Experts of a small language model.
Experts: 48 experts in each of 12 layers, 192 SwiGLU neurons an expert, 4 picks a token, a sigmoid router.
Below are experts of layer 3 (counted from 0) of a mixture-of-experts language model. Rows are named router (the router's row for the expert), gate (a neuron's input weights, with its number), up (a neuron's input weights, with its number) and show model dimensions 192-255. Each number is 128 + 32 x the weight over its row's rms, rounded and kept within 0 to 255. Numbers have three digits each.
After each expert's rows: "gets" lists some tokens that make up at least twice as much of what it gets as of all text; "mostly gets" lists some tokens that are sent to it at least half of the time. This comes from a sample of Wikipedia text that the model never trained on. Tokens count by the router's weight.

# expert 25
router:133138123181061144080139143145184065141115107143123156112104096147147110085116191103086124150136148189156083071144162131155138185134142087142086051102105073123155167158177125176193105148206097
gate0:154105103109108129175163160159172125116156158102209107146229178141141195122166147081084135118150132114138168062147135194100080155138104120122171050087152147094186106155193122112129141141171167
up0:107133085119115136139160169171143146088128132088163110102215111106189175115158148104088131187121096119126136045089176192134027137119150129087104059124145169166181177192189128106126159108124110
gate1:127150110108124137147091165130120086088101087156143098122133161106113092152116077178057174157152120162170135091146129108126116090137106098099160155114126134126081112103193062161197132119112107
up1:148105136150125108154140178061150156137129135194090168165128092138080124103160174054165072124090194148123109143097172121145108111166150108081114123113132198122181177106126173085108123128112109
gate2:091112093135096125124134116102107122109123140101118166154135144111136191117213135128123090129162052163150099096179108170132023128108096089090134125135178137040118135182151144117137102120130169
up2:134152134073148171119134062140158169145121092145146082155109116143146133101155142161083150127158121093138160069102075135136118145063125098171128161158138185145159203142087096121117150154147164
gate3:117098169110134154101112165119144163191106150143102188121133117164096128085194190146161120194167145111129156127156074134129166135148007095110057082121119098139078163146109068156134142151181154
up3:105120160130153063121138148090182164185100147097123122155084172127116157103146107087125145153130126128229128088145060085113196126104108049158066110090152095100122211077102141138122166166095045
gate4:173124143075129145134108095152104145144143122131214135120113146071133147158127114121163118113174179096088160066131162138102118098116095119103171175169092136121174166142179126150126119129090113
up4:149085148116119158088106150119142117125112144110135174150134194103139103167156126092100072131136167174118183143144102140112118154164100101140155109172130138181101072156107142121137133107101155
gate5:133119110130132105183140099173111147186125094142179164110183128142100030161099104134105104139082092117113170158147155077159086137126127086109098114132114146113196123086125141118150097133085140
up5:046114112152108103086146094094120116110118163137068084128069105103128182134121108118161199121095103118179126177157133081124128153142130129131123173135142124139110147152103145129156070082157124
gate6:109113130079085128133166226134142068150140057125179126132195152077191111117137151098169170128108154114183096138119132128133123143175167174084093069133097132172132160156180124171149188137115154
up6:158147104144116153096173141099118168112087118085173080090091136197111118156139150163124177121147147140164174184134117091123104155081125183143153124112098170131182144101171118166081119123136120
gate7:164130188162146133154135127159182127091114110164140146110136094109132110175142139101102121155164104136112142076127082176132170117130152118156064118113119128172158095067126157121153098126144165
up7:139152135128088134122135092166169099153101114091136143121117163105160150168116209123150172101168162120109201108098123129091133139099136117146051093094135109124168064123084140049135128095094117
gate8:123186164144130050146167104092130137090169094125135050095157159120178112142125132146082118088141140116099159101142116206142113143194098142113124048103181176165156143118145148147138127156107207
up8:119048153072178171101068094204119110147086121137077160111123168158125123088125106128096118114095119100200045157125195092126090093185153118121093144157107132135104090125126128142115151105115100
gate9:079183108120151107191164139118120081080087140110175142106152106132136097184090137145132109150210051081108091100147069120181141123090155138131097146120108105151109187153089128181169157179100132
up9:084130081105182133148132137184147132127080077174143088114154078116129131061168114135164049135087152144173097166106150105090146143177147088097125119145136138072147140107200145105049104088110173
gate10:181096159082121137069166127141167150146147146103149113103106100071108062059096145139151157087174094081108105126124166110134042099123136174138102128057139130166117077098138156101093099118087124
up10:107110129214125135098159059113167139148135160081141146110178131095152116107116167134076122087092100117087161099075104112120127082125130139161095094153128131106103161147107108121112185151128126
gate11:107130153174057144148157152084107061117081161189114108067049184187120117092150120118150135162104142145121105129177139124100174152141175123138087088104084088141139145119175159128182080110161168
up11:117117096153098149184087183134101112140144125146097111151075112137148141135130168148126080116150122100092143086131124075104136093142156117066162167122148143073211105078087235097129062172133158
gate12:144138171145118115162173134114076103104126104123091138133155158083147128203144138179126061167168108150150125128181158108113166129135148079091120106141141119128159156092174102102149158079096108
up12:101135176112091159071119097161121197077063137207074154175121106153100130148119143101149117073171119076106171085125184168108130113148200119086172133144090151166136157109115137104130096119165079
gate13:047144080118176074153103159139092157177096149116132122109100181138172110142134195136134113100132061125135108125122097135126130167076152135129127063120095149068111144068124172108052147078101137
up13:134093133097150164151118210135119145128164159201147190117134180138132132136149109150139117166069089153129081139112185115137096144124159112132221128140116100182152133050089163143076119088111189
gate14:075229121108164065172103127130142099180103144057189086155092146114162105141199169170132164128145050122149136100155148145119182089116131127126178109086096122112140142148188098138148141120096175
up14:108167132138149165133135148134081123129084102187116047130132154125141138127118064185144114133155106133140155109088121152118055149159114149075079103107168150135143140137146132189114134115133160
gate15:101164134123070128162161132139120153130120089158137117135110132132151167144116105210117077117135166169084073132184134152114152135094130128147098151098135142093168205105151080155162143120090094
up15:037129065195129063160130132148146136150205146170072129083111085085126098126123087083098101149130157081157136137145109090145107133171167107090136095114179091155118116131122112155181098101112142
gets: "in ", "'", "S", "in", "k", "C"
mostly gets: "ag", "Mag", "ip", "iz", "og", "Th"

# expert 37
router:119141159111094108140169091091155167134134066121117085176092151105114112113139166139193158133151106088131129132177105118137135164132154137153123123178165174089097206109170169086138180127100083
gate0:171205117138176063155106026094079150085106173145210127147168089107080147208164117127168150151119145128098134156195157155108159151144112181186124088126129104126112135192114098100095117148164110
up0:173092106101111107087138136155163119236177133102119130106146154159175162038094112147130110159153132144125094108104151159123152105155154047104159147128128109147104152128126089143191132146096138
gate1:123085104126142139117154142117142090148151105120156149105145126155196118044099105121108104168125145187144100072114162165093075182142207058154166081123197098142191157141128110103148137145129154
up1:135092139129127143150108120165144120083126078094093141152139127176139107099106136097166140107145171120148113084108154165132138160129161091172136128126136182082215166097174124155099093111152117
gate2:097084110099081089136138099206161132164136093133165128104159159145146139110134108165129131116160137164114040146165161115168158134168155139109142122109123106103180131092101079144128162083107175
up2:171100165094145143115187107122128161131181145146089216079175158113098104146149075131140139122136067140164133173098144123104123144044167097131121103136136122178141151137176149084117122090150135
gate3:124154118144043128080120082099152179095139126147124151086117137114102087138113133160100197124138120081156149117132169159151154151156106106120132071068142116172104148117111101179143107154112122
up3:145128083075130100171152093146141160110171108090093135132134110186125124070138131145130125065112149187168174102181104133083146149098156103168080142128105143121148115096118134128086133129115126
gate4:176052110096174160061163099117123189124098097166116074171159145137143141078102103122163120132133139115123086136094107105097074121097153150146159118159114127114129161113137099128072154073135190
up4:137112095148103104078126136095129124119101149106085092148169119149101132160141145056130163149146142158149105117084143114132121090141109137147155121117071088116118158086089163125099168114134160
gate5:096154099125140121119129146116146155154173098114129098146111190177135079146159045145088159115120102152140152100144079102139143138094141048120108108106175140124137147135094090101141167100235129
up5:110122086174128064069129147111135120172153104117148104072186080123185114045118125115174110177093153105125120136161104145104114138132104135098146139149129204121054159105151137207069177148110178
gate6:160123104173154067066130163188085099158177068083101083139152184116186093149147150070175111091188140097209132153093168096152081104156169113153132143105148099074086081105129172137160125104141136
up6:091144077158085138112133113131168131179122107152079115169070116130181181109119155121133103085128187124127183118162114126170139146154145131126144177123134173092227100063138172123174111158080094
gate7:170189112116104134103108153148132125100168165127102090131168173170118128129134096141117134122137114109092097109100160119078140110102127133148142158149137132108107124156127114171139149107165104
up7:078094144124134090130129128109140117128093102104090077107076133138084092091154126119185173119132147102145052140103114115131101189142102124162160118100136106199153092149080100156170173084156097
gate8:153131134140113166118225086163135181125126093106173130086083150079134106118130111192155148133173132104154059121071218125089077137086147093123130118119143137097217179143146121136098160152114139
up8:134125097149074165187130101075125162122184145124122153133120057170152178136154144164094107107112160175100114145134117155197144108190135179122069154118099126181106110154108071144140092153135078
gate9:091147172147108123109090108089153163129100163045162092172143133124109142202144122110156156105131106094141074132140172080114141182100121156163145120122120178149093154127161145142175122157122070
up9:169089056163181189086137089132151118119089141125107145168076109173142109143155123133120092096144114107126158146097081164103118073136101099133174112107143102185126173182108179084097137157134129
gate10:140106088183114159125149208129143159158122112121103129155113142162142116107185127143081159145170152129219126134109140159121153146100144098130202093140124164086106174153091147200078193103089086
up10:131141175000129101154141127122136087150201158065153140165130150110137140141043097060168110183138144142160129114101078164119174105094085089156090166111122124116119063109102077115175073116154089
gate11:152114130120140135141145136121052103184085113185197114085099117092145111167091115211135159103112134121135150108098175139132116114145127099087132101140163117153112108067136102139052184129075127
up11:161105111102120204089138088092084096181084129124177111118150124135114100162100150106097173159109126134111139163148099119156151110128149172140091139173164162157100128135152122126072062164117096
gate12:130151150119102114087107115148105157125098150156095124134100069107108132125137120099105165145093161086165157075094117141071093126157097096109106171150152146110075070112151136158106173146128119
up12:046132155109059120143127118136114156112095144097062122155114085074095105103091131147091167117111131147164170144124146095161111107153124117186116102095185123105146122142171101088159168138150187
gate13:138074087070080145158180072072082169122110113143144144149190159109125155123108109096175074122136135144157088087153143105109083169155127127111136056094118130092157149181098140149139161149132131
up13:122158106086091107172124058107120102155049151145101119153150172071161075112097164088161098140110113173099110098116149125154143138185113096110153147053152102139162159067164104125119174128127189
gate14:120103113096133137137120125119185120054117134157187126161109132161123146156080156125129120097171082097160092136106132159159153121150133093113169066165085062095143102168109116144135150144171131
up14:195135109087117125121111161164106153089110153151121126137113193111126113176087141139158107157182115104157069108144126100102168107086100113106135108079122107098141111078156119096146114091126166
gate15:131120109150081130123088105120189154190129079096147151159060200091100096156135103099166088025173085135140096096173163082139139105088158181189103124149091112141168172183092169140143111077138166
up15:113184185154161106085092095111080102151132084103099116134099130120091109111127131101137170141157100142164130206104161097133112199107138151126147122109168149152207145150086152172102070068106169
gets: "the ", "The ", "-", "1 ", "% ", "0 "
mostly gets: "% ", "Republican ", "million ", "km", "000 ", "Chicago "

# expert 43
router:157070178152142164164128079191098086124095156084105155124140201155117158084119153142145133108149156154075104114191173155131166096134122075177170126187113112108157068097080156129084066138153084
gate0:098078116121152137103126120128075114133122157154130145084160081090086159122123140132147136130121127176094109110102177155105074184138087121056156118162108116100118075201106122088188095056110088
up0:139166187110127088105111193114127101125090125102149116093113095208118186088164159144124117098114141085133114073106152076102183106154040121125135096113124111153131107208114117112159073107182131
gate1:138103158202158140153113150159093091123108100052095113100081169144103121124102157104149142129137112153096095137148116115201200106172133185156067142156202058034146145148151104114132109122195125
up1:149089119093048155132081130100137159117137071091092135114065140077134120087156115133154078082152189124163076174169136088142114163083189097123159177102098148081140102110115160162166140156124159
gate2:121140106075154167108105135106086086098110169191112167091109139133080108181164118112071178164143126186081149071110157156153114108075146140132124115119138119093140098174131129123089080107167092
up2:098104122093117142139112164157133175108111126139181159108091128069128098061129067100148057132142194116155136165095191154053108177214128117116124136161159160100131121111167135141144121151155148
gate3:131176096154177127113158149143156117048168153107140103156110162170120164137129079191126112120104130134118122158137136189100115178150132130148143123164161129172128127116131115124100067189100104
up3:216183137124148159112102084134160163096155060112144127113138090029147177145135183144131142116128172169139090101128085088108149133107176174135122151106197099103121147096123151122125126126053136
gate4:124175119127077173094161124130163110143179120154094042133156093090135186078113140126096125107164106150132133163147078148064107198137122103141094102144181112105156151102092041082124150155137179
up4:174138125100098120044085148136225139133110080108093108145145110129090161170081145096129118126159139155188108084135138140162141142117130151086179108097092080110128091093150093118195139123127161
gate5:103156128117178155144182129179121139156096105106081121147101183142169146148140153168125100080171178154051115119144100038097131132101109121170206113139177138123169142171132133105137150110152110
up5:083197095167103136108122128152127168157113089117103127138123135151146063148131140100122147136118134122090077151166080113134127078119135176162124141106116125137189146127135145132137129183092122
gate6:150209122139060115086096109150211117128131211136140132090107113122119160092116140112101116129143109117146076044101158056110164110089125147133092090137090106146127156162104076163076165142092136
up6:128157164129139114140131136127079204202122123097166156088089060116114113151140150122142131150175105135149109150100077144149171109147091112156140147117139096160102087166052117142158093160165089
gate7:105101073126149176102095122166117126119095162121113116117120154114088117122126097132142200123101154151120062153118106129119115133174095181148134145170151093125105095105092085136109160177151150
up7:109151158109154123134114130156193172117084130108106092123075162147126085135086131150098174080114141087199136092071100153140147131120105114109118133167121088149144112126110177139117129147121147
gate8:122134152154095120188190171066186162122108146149129133096159177201106128089147096112097141145155135130110133133107175129053117135157107131127121115137147130108149109140110183139092122135137174
up8:104105142111125045094155166154170139170123144121093156137105146143118143118154109141084116122106090125134075135095089057092132106086142170099087096118083127140156114115115152114140080124183089
gate9:164111141088136093102117156082059071098150156148158074172104134159100115199060108063182120150162141133176146114226102193119081147092084076167111105148112175072110136150121111121172052115092061
up9:125137153128109133190125114128179162066118162078128181158150113146111146106089167130086066125173159103083124146117143139114108155098159141102184091130157141100063086050194061067114115142139096
gate10:148116159165130162083117140133162163148171106142115131108092183093121067096092127125133131154137099143153148164102180150133102080076084088195141046154198128078117150131173165133095113118137161
up10:127079152112141156121163085091137089139127120088224120168115115125105178113138125144130148087124161111082176161151128160041126169148077138085184125113110128131113128140098079131182134142084108
gate11:103153111097112185163116110139140115151132117137146056072129111098078157104133192137077114128183058188041136170096122168107105160157108144160104148135138116138184119114068130110095129115120145
up11:173165089112122113157057089154145134081144145125142088165117097113155140143175120149135140139127139180127120178167152063107190172110129159130172123141075135200117171099128103184154148169189097
gate12:165108143166145173115113117143163156039123133117126155106135175173049130113110139146161134138072156146114139123118112121141063100142189107155102094144127162144158145152152125138112144127089111
up12:108109105117130139173149166120091070144159083183118118125117124137165146117116110157128133106163209105103104118159117164162133157135094199119076142126145090072151098165127140144150098117134133
gate13:160175109168097125101127138107089176107137191152157116104116086085095209106105149088117149142221151137161107130139119136095155145181087097108202121082138087120105128094107116173077088135133139
up13:117164145157136082054114098123124117113124103098041072149076127121055116104114185139104087111136114178153109100095144155080110131111108154186127068138191123171151095130140156135121108135129139
gate14:164149100158123173066156139145146178060195194178112085118111144149178139075150148140144098121135143112134100087154098117101147145123149114083075100105089153145168184167159129122123142115117162
up14:134147133148091124127130125119076180133141142124156098129161049121131117081089172145182111145120151126121101167146092153131083114138144175102150143126154159130162159095130155124095128119128209
gate15:063073076162161078123148114101179118095154119164111107116136131114168148127178152124122124130097205107180126108099135117142081150085129143166169125153088045162132137150145183181181176142112108
up15:137111075173077144071168144170135093158083113139127138148158128097081138121122168156063120133094115111109162108172107100117090103112117119157179104093162131131141120071120088144107080149163127
gets: "| ", "(", "on ", "s ", ": ", "On "
mostly gets: "University", "TV ", "£", "On ", "Hot ", "episodes"

# expert 47
router:114175111109148134175144098120127085150169081137081117113106193136151120093110147130126137115138114092175116155182170113083078125097159101100099066114149132100113126073111108183149101098161176
gate0:177161194119176105167163170114153141116122066131120127086131083051103156127060087086169086176103158116121117171143176174127156136101125094133142106145073117124125187150140100150117164143067142
up0:146111165083100133144108178159182146070099102111116146148119153092121169155107113194143159132100162195123162119119140147104141148119149123182121155125164120090126101113175120169121155155134095
gate1:080111142108165101143131077126104123119177133128122151088107167168126165134107081137135208174138128087159120152183110104092068165144089122092095102132122098182114079149041057127083068143114127
up1:101099123151117133196134144141160128127140054160083119114121110160119194123093123103138154076154141089104076141150075152193116124115082174166055117081108153177146103134071190074148107123136097
gate2:123132120146095108105196168133110166127063123169121120142053125122112070178126146136114157103073126111163105125204145133137119125067097132127146071191069111245088144132182107126119202148089181
up2:183136159202210119095089141128134122100115131166148156082130105134100163076193120087088166054098136213142117120098136170147138123188110107167144146123125091068180137117099194111066127111136123
gate3:071130106164100113089109139161155158128054117123115115119125119129096116164160157140162138158187113164155104159147115016189145136146091156074195106137092129140088140134184121167117086129167092
up3:135185134134155112223131117093129103135132151063111134106132068154135151195134145137137076159140157122183114136146122073122095127185096170106116119097143119122179118143154118137114125137141136
gate4:099156171176124115188184110162136136124105086088131149115162186156143164124168142147156086109166167144073171133119134135157142102105170117093187155146163146104108117116188150065137144135137097
up4:112102071143125114060109165068160176122083115143082053097118100172045148104151161155134117049085114118179122081166070113223100065094110134134124160084057137165115159157112137154203152185133100
gate5:086106202143152123169145176163135148076099120142134107087121131153140181111055176128175116079128101140120131099094125119107175152145141107114119066117124119151139158131199160068103125087157138
up5:111174083147041128133168131111081128184091183126135132141177168103145196134156102117141142175114112161140166125141108115162108100134091158147085131134150074136177140150142078175118102171099154
gate6:101124148079161090146178153105145150075172124131113150136070090097122172113141111105128085152109095096125137149101098127116152066162073185135051067156148102162153084129201088121128094138160142
up6:101098139092091204183131141099087126128093095124110144097107187160069106126137125171167151158229134180118161144152173117141163168130110086112154124078062142125161096178123172121124173106126155
gate7:120057149141147149131195155121148161147075143111069048123138121114069109149137159152107155135087105130143106111124137103203094160193132156146074084123170098064118177151136088118169103151129130
up7:071139108164160092112100150115077170173090137108088126086102091166116140123133148181058091132144146081093099112097055140126090107107119155158121138177125121084102128146184140180112090138163146
gate8:172048084112075121092097120071073117138166111088137106148134173110100113104178145125133217184104166102101144089135124121115116166124158120141095083156105127089108136122135131078161150138097117
up8:119156198119118146145158118121175164086079085116127123134114091124162162115125135187150062085178116167128096156120114159134122159169137072162137121044146112153199109151136047138140099157110130
gate9:211137114124078149131154145084142152126157119089145151140087099155091116146128050162144115134168145104142140158199203107113064151104110107134114093155141116185153182077148101108102138092086108
up9:103110149113106106042126130109162102060102163130160085111182112091133155101134137114120128053099130118125073142113168104138157142142160055114197142159144114112147163096150074074112155203098123
gate10:126151112088071110115228091085126097104173064137102123124126089115100083128131135101143105158094123121153108066130143104161131058131178117095039122080152109119147136133174112122125128128101146
up10:127189145100153130187173117200139105110191115148170243099117197158114116135116192148133165148126091156174118066095105056131116117159206094105066148109178145116132109087185160082134093188115142
gate11:184169157128100116161161160079182146090078116106081166142072165121083134160172131141126105155102159114135116159143167106166118155106104163170155156119106126134072059140118113116126186127089098
up11:071102028122124099106082113156157151108138105118143133127083142121186157152136091177132139117112107171122132103064134201123195190174115108102110115097126126098178149119150184140124132147132138
gate12:114115139088190157143105141124113127158223115173138083169196153104135087196178161110124137105122124143131105091119142064122125144116146075166147154111132125097112195143178165059127197139167116
up12:121185123090170161137104056140119036132084145105128112106095096102104095111101132137150111113100085093145132088105138192128151083131107103161139080086125117127092116152110085124123135126140118
gate13:114150159167150141176162104185129119145132115123143134142117130071170186135119119190103143098208162118112154181155159147109167135085139183148151077069170128121126142190114114117149153160165139
up13:159154139100122095112098071082092168114153110126187112134168128106148098104129125098069167135051147134155185148083132082092125111192066105125133169153153115090121108092109122076116136091075172
gate14:144125093133149097200095167119153147115160102159139149148094142146161116092129116177115109177091163182181124105155166147101116053180070180166115106139185115136069093069129114147081126193106180
up14:129134127168126110169112103150122113107048172170131116190122192115127054083142193138139100199104150134155122129129135100176138094179058127183131084140134146119136137131124161073111179085116152
gate15:126163128129157065135156160166159166115134086102150132088120133116159094115168081170113135108119118155155062125165174187157105070134111147145093127131093133084111161099101140128105125184086114
up15:173105173121088106088143181108154196162123128143118156187127138101104109142112110099145113155111148131155140141122086225148106116136111138143173107156079137111132115106103119177192120111089093
gets: "to ", "in ", "at ", "In ", "would ", "201"
mostly gets: "to ", "would ", "around ", "William ", "will ", "should "

# expert 32
router:093133064083162114113105146120176127102080148119140116090132146126106166145107149186158148166103104122117052082141099090175078120160162181200161125129173137077117167108170105078113169080161103
gate0:172099183150115137184157117107151166133169099129127115169108205070111058114125110104166187189114144139102112194118119151135119123084148126148110088139110102106174133125142135144154048075128170
up0:228113157097128088113123116105133119143139118167124096122133171081159077140081151100198144128114115101107092212132149132174107122111155123157136063090128158128153119149131188141117102123095131
gate1:115214083076150132184128180135144147082072087157088121154115133121147084161137116125098151173132144169133103124151128147163132090085132159132104108138155120134179181094126130145158136116173122
up1:153147090097098144128136058103088134130076124110175138136106164133145213099112084141096112127105117121072100164182123175170124119163127098140186137081120163089054150158143121174165137139160122
gate2:157131124143088113102159105122071106098135175078138107105069143144154101104179071074098098103147140115143166124144129170085163164106118058123109135142164152069170128115169072136110115103085095
up2:145130104174145112095118133135102150124070152070171113128079077086080157146116088171132144107120151163108097121156111184045114127145077164121114139088093125150161059156159069209089163155084166
gate3:165179088091148152153144129158143096104098201127202145162104065149132123086082177143112084127133081108178203128098081143080117096103130141064141140149174125126151099137145099111151191173135066
up3:121094119150089138135126108137141166121119129119126095140186178092133151104153087137059162142159164179068095086173141151139134111167053099150070108085165114109154168137165125157154130118194143
gate4:171098158114173154075145216153138107134198196142141147140126074081184178149120096122148065118148139111153103137164108182095157110181086138106139130172116144159069164103115078113139076112124115
up4:053108140134102162179106130153142178113133099125116172137103134104234147108152154111103177140145148107111073098092091138154125126134182123135080108081120135111182097089133109087095099163139118
gate5:137131124110134108155144120108138145165152105145143159144181143164157170145195098131134121141108093081177137121142126092097108158096090127185120103105115124095103118126174093125097132090115139
up5:163061126169073113116132138086082141149166083142124121147183165146057122176093111133117075112098172138069130102103104154137124213155091106110149083119131171117095126116136123114101138144125149
gate6:115166092141205116172142086121129190119104084134108172115128182159085149161141206174160152106134109129200080114149102128151108173066114083167093066106111099121172114097096112100063157119123125
up6:127158121093130129150114108139119103203133145100124138071102138181112133168142175153104140140078144142096119097165144157110150124120090139170156125121157156115145128104173121080065139106085139
gate7:135106159177157135162099117096114100147115189094117161118151115124109161151091094059220149123138164047150119149164091091132202145180101126098077146160099137124116141129162163100075172130211070
up7:086138120136101149165092146133082138142166080184129172121141178146113142164147180087067165133188210120138161116085137107147125195118122101120082129110143144110168121134171155105115171145085109
gate8:150133121163123111107119162173140130153113197118146159090166114064170042145079194114033110127124127151153126096158114174104073092157102117156169113215163122085103143123054114105120084149107159
up8:092128120104157119170105144171104091163116110125056057125165090137118185122135125079163211144147093130127135119216166085091143093135103095122121144099195132157111133144096089111125150081100116
gate9:103165191120176093125126166068094154077177177107105091133132130226160091146074143109128082097175110081131118120098112100096108148075135079123082112098119144141148089196182129134148155076184156
up9:181120088141160082102148102125108103154117100092128098141155159096077081088179115111129192086131111156078132118120126136089186160102139143218173134145129120154179194126142091170121063130156189
gate10:176141062106062145161147117108130120093123217102113091192150123161098194133170117135116070091099177163152163034163103134082163142125138133148135128140145131109124186149113049064201095116142078
up10:148112160104164150114117098117113107085085205138071099128108149143088203118187135132082071051121185175095135124175143144170132195170079128189182124141121114181137084095129133100193052060162117
gate11:168106112119152151133124136091136155114121099053137111122072171093093099168118088175062098126095125063088110105186117162098185169098161183110129110119129163156128132124146144151087177110173117
up11:125175105101117108152082091121177110166140132175141159122177110197160139154114156108142167157155124109130084141189099166197140110122025118072084155136146154147155156144099185156108115115121102
gate12:090123099113096118103137102107135102115077117093129135077123122065133101126161152150150132091158122137119183156193148154133103085116131124225097155133067132138123155096145085150091191175167089
up12:132085112123166139152108117058127136149115194119178188120155151188161136171123176194103087129045165133124115128171163127152157105192089138074087110120150142115171090131144127122177108128115134
gate13:127188118146132163073158111087110166161212160085152111107131133115107068111186149119118098114089095157137140110129189131110155123065126181130137102066098155221119157126158164181114111114146113
up13:119122136161098095154143087131078134085082141092203156181111139108157148187125133116154177195155145113083137098144093173153179152155148080125124134137043111147128142170110159172132189134096111
gate14:142184155169132149121090067084107160140123150132139085090156109135171096153135111101107167164129169146124146163115117113131197121136070109171139115077135104179128145166202091129128125091166102
up14:120151200155110132073134165130117100120105171137106103116188117143152095159147069125172145129097128080084163089080124112089140111122148130098127136142064158158108159102145126109153204121166123
gate15:042172086098124114155133115133106188140100089203165098128150154186126091114142127110130095057168151110164169093099097094165093087103128154119092120151188137116170118132122118122099150069158118
up15:163163105186086096060122136188117099139183105096163107158105119079154129145131130119093136152166143111092136129154098158100128102168126114131129091111058146136134097123127131140124121188099157
gets: "the ", "The ", "of ", "-", ": ", "his "
mostly gets: "several ", "many ", "large ", "six ", "These ", "these "

# expert 40
router:164077070174124145167096136155179097144170168142154129104126142200162114093117181112106179114185166105153143106124122196152094065152071177068128108185126100149074099181113076109146106136152079
gate0:186084130162139189155117136173165119121168105153148124090116115143135154100112161165152145091138166117153137069116111202159121108141130126140124087123166097136094105106089080071147138158110148
up0:168075142083147175169132157148158145199127180095158081096125085067186136159109137090084162177113174127106111142098098187091148149071113084116097148090114078108093130144126095124129115065068087
gate1:091116093188174095161113135178153141140047135099144109150174128127160095110137082134192094131111051118181109136152161153080145104114141102122127125149166087136143115126162166117113140136139134
up1:142116162104116150155160160165118081128121180121082142132110130136136126160177172115090162086154145198141115153107147155071154150145129130131143081141136055109120091125093121150061113158103130
gate2:110091148170123120080137071144122107171105159146148122165156138092111155149151182164143120137158115139095123100124117094141111138129111121146119151120126145137198127115110096148092117134146104
up2:180106118107122186128095173203075113142160141087144158139141109101179148187126098140121103058119099135172129074147163190053093125161158122148160130133082120134092179106133132117173187226099173
gate3:078175157080150137088129092167148058153132153113164173109129124118118104177081160141152139083079130095147052161103174116147121092111157168110148129120171149108069094142145068147192117114162110
up3:108134102130053103138111111063106164146108117073114108113127148139086111153170125110148094102207155145123178154187155125149150175102163106133092085107072078081175115135129151134142105121160114
gate4:158081142069079097092167186099124130106116092144187164130120131156118064105144116161156148138157169121147139158167153143141114132150129121144175090156102079211090130140136090113155099106147151
up4:150116089143158118136147129123127066109158148118180132107164124148098051186083162096172147102180088123077124160123091134099149122145120176146146070126093132148152125191102115134189067103148195
gate5:159123110086132105192153185124130118123127094144103155147195055124128141064112133084145097089135124132120098119136211171119126082159119192092136087132157132069120062059166133122188160181126100
up5:179084129124167137140153109133100100153190121121116183090147079181155154159170207141132141104164131121128136191097121087119119159100062118100102145182137154112197107148057084112126105088094079
gate6:139108129089155109126132148148167123158088101133107104089077096191164105113141186155082126091111139101161095128094039095091184143079100090198152154138069104158108100144090083154123087077170150
up6:156064079214151116139139159131092133159046081105165154083108106145144180127080179143099153131168167118187070083110126147103119131137118137113162150172107074172095110095121077143081179066106109
gate7:129089130153105073145182173141131187098113128098131083147075101125122147109183113156135125123165148084118139100125125096140114165171097160144101128120095090148097120129165156120082143129108114
up7:105128182138145120169175173164112145131142116162142149093083127171112155101129154145087071193077108122145114115153186084165181164152183163066138100103118099178102159133111140190053195112189133
gate8:154091136110117098109141117118116185063112111201150128145104157140138122129110126098118116145097146063146109126139184155137126138086162096076146092159020148137145150168134085098127144155137181
up8:079185097115213168141114121139178116157159125101091168135172119134130086119167146117193089109125120168161179119120091080119126104076129124168124125088210162122136109180103202145058101093148062
gate9:111106148161090153103067061100105153093074149156144156090111147151121176138128104150101141130091102135096128117121157113094156134179133155073155163157155028122178117113130174106090118175130141
up9:147119132141064183139148174153160117148192115098171127098080106141166173149112160128099112133100161168121144161110167145094150141191147126098058114058145134142183139131113103078116177147135120
gate10:135077104164129183147124146153110128178144124094118081097208157106139175172143139151105086106176155104127104111120172112117110120157129109134117158080108138046122119096182121159130116156139147
up10:180139176192116097165168161073147180142147149084160141172179136083115121196087167126141088179090187119127179146115103113114158042134131198119085095120107139126178086152148138164145107105125125
gate11:145166181171106139161109171152109185066091152145149170169091082046113084110155083085133145176095129113089143122136177144147129078144152159177116111139171149141092100096135131111130085119071116
up11:178167116211124126146158119152090116093116166124195096138124119168197147115135111134103136123117143082044151192167130163170153090189162133094036117136122133152155079143155137171131114198140175
gate12:143105105100160101091124162236230120117070172105082130091137152138167115138113112154108170130164113163140148122147118111170149141113134121148154099192172086109120137167093180143075155128146077
up12:113079123071098123148085069156188112165153109124130073149121158144134096175139115184120090148159084104168135165188168108122117115182170082105159116100156139133216156113134108115113115085161185
gate13:180121121133135099156165071136083123144170141201083171104168097167164179182133148081101171104168148140132093146108146154161175107134103094102119117115156154110118086177126115087112103136148130
up13:155112155141139138124112167099089115120173140129127136057121070112135196102145190068145130187171153172151101159097114087150115108147161124149176176143209082098123108158130060079155062073121159
gate14:095134161137163142087101109133130132122109142160140143097170153179120129117112091188165096117168135087143147165108146160132152138098203130103098123168127127111145141127145126142084133123059080
up14:192158145088098082109164079134143113066118121084087103119063076139136144143087104129173109102177089075104050124132141158078188179093110104111124103114157070141147153183162127093134154119131150
gate15:113126141199110103138179156099095212144187154136218190129153146131150146130104068120097150118116085097135170165140116192181184146145107140090087041180085163135104108182127172112105133136144066
up15:137097132047091166131111110115130140164171048159111101169147104125130109180108137140107119134125086131217155163121111140120158142089103137155124209188117051143170162106143068103147119139167150
gets: "by ", "to ", "with ", "at ", "in ", "on "
mostly gets: "through ", "After ", "joined ", "after ", "returned ", "moved "